Experts of a small language model: 24 experts in each of 13 layers, 192 SwiGLU neurons an expert.
Below are experts of layer 9 (counted from 0) of a mixture-of-experts language model. Rows are named router (the router's row for the expert), gate (a neuron's input weights, with its number), up (a neuron's input weights, with its number) and show model dimensions 120-159. Each number is 500 + 50 x the weight over its row's rms, rounded and kept within 0 to 999. Numbers have three digits each.
Before each expert's rows: "comes after" lists some tokens at least twice as common just before its tokens as in all text; "gets" lists some tokens that make up at least twice as much of what it gets as of all text. This comes from a sample of Wikipedia text that the model never trained on. Tokens count by the router's weight.

# expert 10
comes after: "1", "2", ", ", "–", " | ", "| "
gets: "1", "2", "3", "0", "4", "-"
router:527547447444505466525515500585477423507539531575516491517522512502493505435494452502500466537560517541543522526505429490
gate0:615423564427536393557554521483415447478478432480521429595451451468585410564492461506479478560472426567460476534469430510
up0:422538396431516539446437464433529495511518521485554454512577538535544585501495519518485489399602474533474519471498547446
gate1:431499482525548463476497454482467485518424462512530535465521478458422491447484456486475585485395410502507480514471502584
up1:486559568501501592590537509441440469438560513580437555466504495547481471515546524544496488539504499502584488481422502451
gate2:529519530504614512545527453493495525485542478361371539425479495423431476579485559469529520522494503433534456457544529395
up2:487549455473434483484487524501489489535501459549583460437500491553517533440535455508515551453580550521492557502536501586
gate3:578433497553549508381518494439486511496462483527611522482476505497516450533514464515506501467537558464497481360415402511
up3:584442435573498386530454527533521481516491488549579468484467466461487588437595453430512509594373490467403448476502438480
gate4:519527548464484501480504528499495453510487529526518575593525401512506428490482508566534516569522475459493595525549431571
up4:488473467484429481495467472487550541477534515485570486607587485487608433459497486502496529497440444418427537511548466568
gate5:509533487438482520489499429542454495560434497469536474505496506472526563499501437430463463550526493469484400483545484484
up5:500489467531489477441488436501534546477452464558494465502467503500514599550504575454522558445485515447461512518574519429
gate6:519440492516478511494497585471516486439557483578507434534499478477554447462535459467429542493592514437501445502527469528
up6:502568567439488588469575516577570588424512510596460515481469491505459531531519540577535473497443510547489606518508465523
gate7:407499534560517521552497473622523502480434486580547515513487478482525537458457496421549486527543429443535474524556426496
up7:503499537496577451472436474434491463562576443558513510461537480542537522506496519503552523447454568545483539598551519490
gate8:537458467459605517574508483546510481564410466443480382459537543400496497472619529473418489572500504469497505505517475552
up8:484561554420531479489515509448460473535426508439538407505484524515473462510512576443597574531415544465478472498604475427
gate9:522614458503482467512545508497531430610489524588498556536502501548480423477494440473512542413575519553553482508495488488
up9:445378482473571524476455540497532472510569448427502563458581551503483541535482459505494427502485507454462538492455515541
gate10:468562465449529521576493512469545437560493488601507519554508459521457505583512417501522459543552552501544524456451491417
up10:471611388508571408609414569439493417541546453514440503550516533512464507512450458494488497446501484545521454476467444369
gate11:488535452505588516555450505463502481461463492475456636539486512474527500501540455448457474583501458583525430562537500459
up11:486612527502642543571422539472477455496530449516542552535621545442593562486565494473505494586519427533577424489487518491
gate12:611486572519564478535572495453513513509518504497453526566428523460469540475542470428484525513429452380509561437561541494
up12:572522562460510529524599445507452547531537430484478535470419473488526525476551517518503552455490465420526607409506559467
gate13:470532494398495559499520576544461517553502579509555469526480518465572503568476392543480492552431621549507457484522479492
up13:504519510595510527456441619495466559427423532473478573479582470493440441521550501550536522554500509543482524492526477470
gate14:410467515542484451524496464560511413497552533524523380437488453592485462505592495486487601496580413572563589428453628457
up14:547553507523553439558488463454484513489468573505537506482477472455471557413457619450425547565375508488490504520417461489
gate15:453507480513417478538515429567397497584472533542494499450479490478586490475471414548479517516510570492478458538472508528
up15:495569513569456533543512466495517564521532561404506449517499411476529554493563555501494499558499452530533631489493461462
gate16:402508507519589471615429585502446496587539519503480458520482495424468553487527478523530518469600537548502451481526518500
up16:449496485468424435502525508453524452575401542522492438518559547475478540553502503518490425584512544570446566413561463465
gate17:496449451516508473505540414483436519520490425559524507514496471464394344523549569475507514571482461527515578518553457456
up17:445542538510506546517431495566596542465494488526484451449459481471485433461586454478497425483448507451411486535538497512
gate18:514486432517420458440508477548468515586460460479429506531450525512493471385523459584518437523488434493508545467494450491
up18:489459518577527583588540540473534515494640477499547486530494452532485533643450523483543559453555528458468585521646577521
gate19:488521475541503475531525495423514544454533547515530472489452498541541501530505516338451534476489521531518432436555476498
up19:462512483481491520514495405440497471497613486540532511553509429436552471426559551384519427364503453484484527428571474500
gate20:497528535450466493576523534495490444493462563566520485484473498550461423475515463500483530583376463391590648572546426491
up20:548457415468502507585488536506467458404502501592517487518472553559528465464558437456451508464483473422454618553466484453
gate21:468497536484473503527504483545431475495559578574552453556387366517478438519528439523486442518521444590556456559556495503
up21:518485509583509519530513461441524404534537487511454469476480444642568384548538568473497489441397460478440451422556452473
gate22:427484435469545519539515595528422409513480585581486487452462477536515493401446455537532502526508436496453512533515497474
up22:468527425461510557557469527432523511485517643453476441437496504401449527483533480526458495477466462467515465537496367498

# expert 18
comes after: "\n", "0", "3", "6", "4", "8"
gets: " | ", " ", "| ", ", ", " (", "–"
router:477540530466604415502506523546469496460537495528500536669539456577460503509453480467523488436502535485520469517458504683
gate0:491454469501489480579574503575504482476433611526540547569413420457464494459557519401488552484529447473419572399484511495
up0:543502551435512560479544520556497500486410553572476506517474565514447451481647496536492519490445470484540475518505474561
gate1:487513455456466435534541482566502537505520474485600502522538513443484524504419602374541493571515495443542553596384568591
up1:484556538517537545407462521572511630554432555478598528529514481571501522566481536570506532544492451506369571401564509555
gate2:478441554466504581561585524445494524499451499544487562498532443430493494534508483411542505468416502534371565505433453490
up2:509437623521413462530571532487515493514474564518514502520476487432475426547495430452510526513524503554408548510386502416
gate3:453501529519483508463408566521386529474446532432521457544482489482491442537592566477497546419570511477433478505427508555
up3:477557516544549590438407556472428568485476533443481461556513511439425473482462605447489510441561420436401467593360543526
gate4:500536434471525558471455519550528428477479533512496470504501518501534486500469499535512473417429559504498542512552423489
up4:579519477454470570499460457522584433468420471523494519499482523478550483497527502629536463506472526521483493569479419484
gate5:491438500520480614511427531463475487455497562574472511537482568486462493536503478578507591571443450502529522483535519443
up5:506440556528437446498471437566400444520493538465569419564472392461522502560552534483593508475497434487490484406560514540
gate6:535494517582505490546532496498464408492522445482437551599476551489454449475490573491514512504467524570418491489420428524
up6:447425425502466451602481436504475530464387494523467490480427539527646501510517484559521459460578404437415620433470531539
gate7:568506463538467644561618611513381556475475508479458511527481452520418570478521485540502458507566503457461497515523584541
up7:559519506551396543552607646579457626527429535540508526483474479562492604487486454504450490458551525523469464495533517481
gate8:509476518553557509448543547413505454611471499562495504549605479487524512500398549506470523479510471464482493532390515634
up8:461555561419498451542463494568492596480512457514527434449400567494444471516590481542487461504521539439482512403517538465
gate9:514478527434484519431598412490498471540588462528452418558586406443500486487457518504522504558470603472478535437549471535
up9:509545457559574590535555570481445523474437476467518505539455530492484436487568444448494520448519497560549593465500413490
gate10:599558550447540477494511474542440541411489511464597564527532492517519561395485476432474551393512505533423472489534630465
up10:409412519527490525489520470414545551588526474514481574502510545511537439542529483535499432549507473497563473450501479506
gate11:505470464447437487446458454502398545419494503502473587521466461393499353428600568449592533429565458518547436451485446655
up11:563544471495496552455487385467554567528500530579491529547465483437493501496507490422608564444532557549558456455399474571
gate12:426509541438495448456498487422573540521521512502438468591509419547507583487484487406428543522594515498485502454487445506
up12:558540502501493543523512493489560476447507546596504480416493564528545492500465502512483441503459489413549575551453529563
gate13:513448602498537484538581497541447488481545458605585548516514407545492525515462506514481495409500454446413477542438509458
up13:455490552513546511597533536431425462537516539437523492484535501568448472525480512516563580502520548440550465532466545408
gate14:537435502519558530468505492362557536520491451501474514444572507556567440495477528465427495518473550523511477421496517522
up14:547459513449493530427591534430579490488620491452523496507507439414443507454452460442492587469538500505570564509477414562
gate15:498385543541444464586459518568569507400414593459414469470551459514520560482440557459513518454496510537594442447483490500
up15:480618433515581548425443461422447438524492492548510509506395499454552457595522453497539512492544483461400569544535499585
gate16:556404590453515515502530484493557669418449499385525493548582440460543520464560516461506435454470475609527490541504437502
up16:457378560503507509497468445458523467538508502588420560555458418556541525571503469406510558549517502483516557585463568570
gate17:400486604519494566408485476583501511415560436497520536463565444535458467548412554549500445592489501551432519437517481525
up17:442531603445464552584486507483464481498506554566387494393567436429498545523496480501571459550504535489541493486518529541
gate18:500517490573536500445616448462505497533429428499477504471442510488527455493514548486545544433481478480502466490492535403
up18:550481495462553508496534463506500465535430427474477485545404432567464477530435492479548517471471577449487468556448557543
gate19:503496617538498540416621477460426516464410545539447469550574455417476454495532498484533446540498594519576535459536480528
up19:509522571501498582445573424486467495522477504502512424537506446452427509572503491482486457547458521512483536507447489493
gate20:526454473423570525508406431578503496555455476475512471438520397457430532498505491435500511488506460480545492487507414571
up20:452455388528488495514438494452427520542488467548516502494425472443477482561512513508515519519552463477428466508372478477
gate21:566617556540512542643543549529546517520539425509542468605465484490487516428477522573517535507514453418548460439425420480
up21:425510429483497600467499531426467499481494552436484461434574513432508496521583450532508499452449496560511472587563511506
gate22:481435418472510543586517562491483572500526397510451460553515405540522463541495412501509526535452557544513551459584556474
up22:459509495528505485486464494420543470575459537557443556548490499532559538504528423542469467511541596410521478406528611442

# expert 13
comes after: " | ", ".", " ", "0", ",", "; "
gets: ".", "0", " | ", "5", "6", "4"
router:437524562524581475514466461545505527502509540577509471518535526487452497518475428509523472548508435472588546540527550482
gate0:536372614490526546545505551465430484476483441480550493475558555462470466570570539573479554599470576584441515379533492526
up0:512614502572529490444497465486544507450501588532455478439530447492516433489506495578570550558525571430523419625527513493
gate1:582506491577442467554515510522548458527482611503496415479454385492494422468383508515398481451492530461508538585612491490
up1:541542436516501496445572572467468542476517485449456531411442475557449518441465473461545602551465406575458507414558436485
gate2:464455499459523424486471462513506553451551438600518461482500525415499503563420495560507432537452345482488575441452510475
up2:511497446563500481434524553462512605496541484576497478519424449496586553560409557543524419496470445539458516461526547444
gate3:498473452524456525463521574448451529522516437550493494536482479552451544460442459423481480567469377630495497489540386524
up3:565457446532602460533525458424496588481499504482376540428469541476460630545555534559491528422540569459472444435515537497
gate4:508527491552523461545459470457460480515556514508462474496485480516548530416493428530514506559492430475318517444478464397
up4:513543569483494477408398425521584496530399474479534589420555469462476496482459479437494452577567457473565482397479510450
gate5:518525417436572425458437528567433483480510503648499497475478397457498494479527530445433472504488476494382550439475538509
up5:531502550554385548553535483418579563522470467437497527528497551586559472538489479466599500423526488470589508483546553525
gate6:401494567461514522370496525433544462497495461539571497532422535466529342563539505581464493487542531516469507485514410562
up6:478541544417471557420520481505473451396478487559551528501362468457448479541509481555464428479517466573444510457434451556
gate7:509457408498478502491505479557495497567504469540455504554495467545548455530420484549379490519463465506536514481491486555
up7:464499567509584509428512518455467509439501528502510507473481536445446533451517612463666514478584535488431509507555536407
gate8:462600378523541549439609455514527579563504493496498390462505558481439499443473515484525512523548423556510439524456456537
up8:583515622450571512421482511497513557503558435435501587524515518411500489523515543501486447527459518486461555408452515544
gate9:533481472552487483493560509490525562485566526545519508552589598414514508521474431463549482549459452557477548486459535447
up9:476555411522455411464508481499450597519482454524448497484510543446499474484447574500538534473491453436502533437458566446
gate10:457494492507376534456529498577572403509485622533504421482488380431470463473460524449526532433503441616453528475566453611
up10:408548524498603481540476446452517513550481476448422521514530591463632454556550493482551519553492478406538460536414497516
gate11:427464587461513532579550520440455535456493542486552558463410537550416496488505553549495520592574538585477455529550495471
up11:581510520506462490478501492508513460580536457517452456592437569525559523464552462504598557506490474531540460416492433565
gate12:502488556481520523584522540439561496492518508473465481534466550471481478550538401504464566473552479589518532499512519413
up12:466563574607487470513406554555512575562535509487494549457511440463516447508562478431408560500533593500533522526497560527
gate13:539550563394534560416486546501513536522574516509582490551450492472499520502528504473375548559501459436364506547494571433
up13:568465533460529529519483495446536565475477541453470417512342523354532520477433572539417527448478542456457574444456530527
gate14:494558572476520571511437440443485512512461538470423469566455399421472544470498530508501497477530476480534615522493571421
up14:532472559451495521481460430494398526514381524504465428565507424525492456496542516536585510542461481550422625419512549381
gate15:485494527484442496388510442499447496538473412555498491484577507461593569470564494470470494550595508504545528487479498564
up15:495523531535485514539473504553461531419597504479490568491520494531525472503511429467583402465472488500546559487498435461
gate16:451515486324434506448525471517377511498452539478566620476552474528449528415529465551503518531558484492565516546437435585
up16:421536493578511455434509450564435536490385485510385511509498509525518586537512461425474511575459498469499504530495527503
gate17:535458464463455495442464430542390526437468441427453444500446367554504449471491507441548458608486447506568462464526412479
up17:558504464523558573531465602420506525530493517540477505421517509453568461554442589427511479551562510501503573468487582593
gate18:476524435504449454494563478404381572453565509514506431486500582485427489567494574535564465557381471426559537569533428481
up18:518478477420540543594410545537604501545448524535539543482540490488555560459538520449449468382518520496482498553440498476
gate19:449554518476467447498467485497500407519611475426500469525541562359517568526521395437452477464470428563582483487478488539
up19:503541504483503475596411500481516560527489530501545474513428427503588552516440578561487465578545395443554622512440518535
gate20:455501500456438477497548564420508382577486480458516373396474486464558559497473490489369512488497501486609558444384510506
up20:467454439498481512477374407540555527365470605494466485550489487413520439466485562485545548496555540493573435440499579499
gate21:590471551503531637477561423528488569460514506599505449537511467626532491507578419481507463475576523462499460493492477385
up21:472475527518518444491484621522451542434528530468526466463575659461507497415437566563537532480565460571417523596428526589
gate22:503528560466533491513500548511625462504489502524520557563441442468517461545521554512420458530507463461524612535529528513
up22:553561520523574449521539604529571496443474525566505574515510466491497525592529537472519506550434503451440564547543498516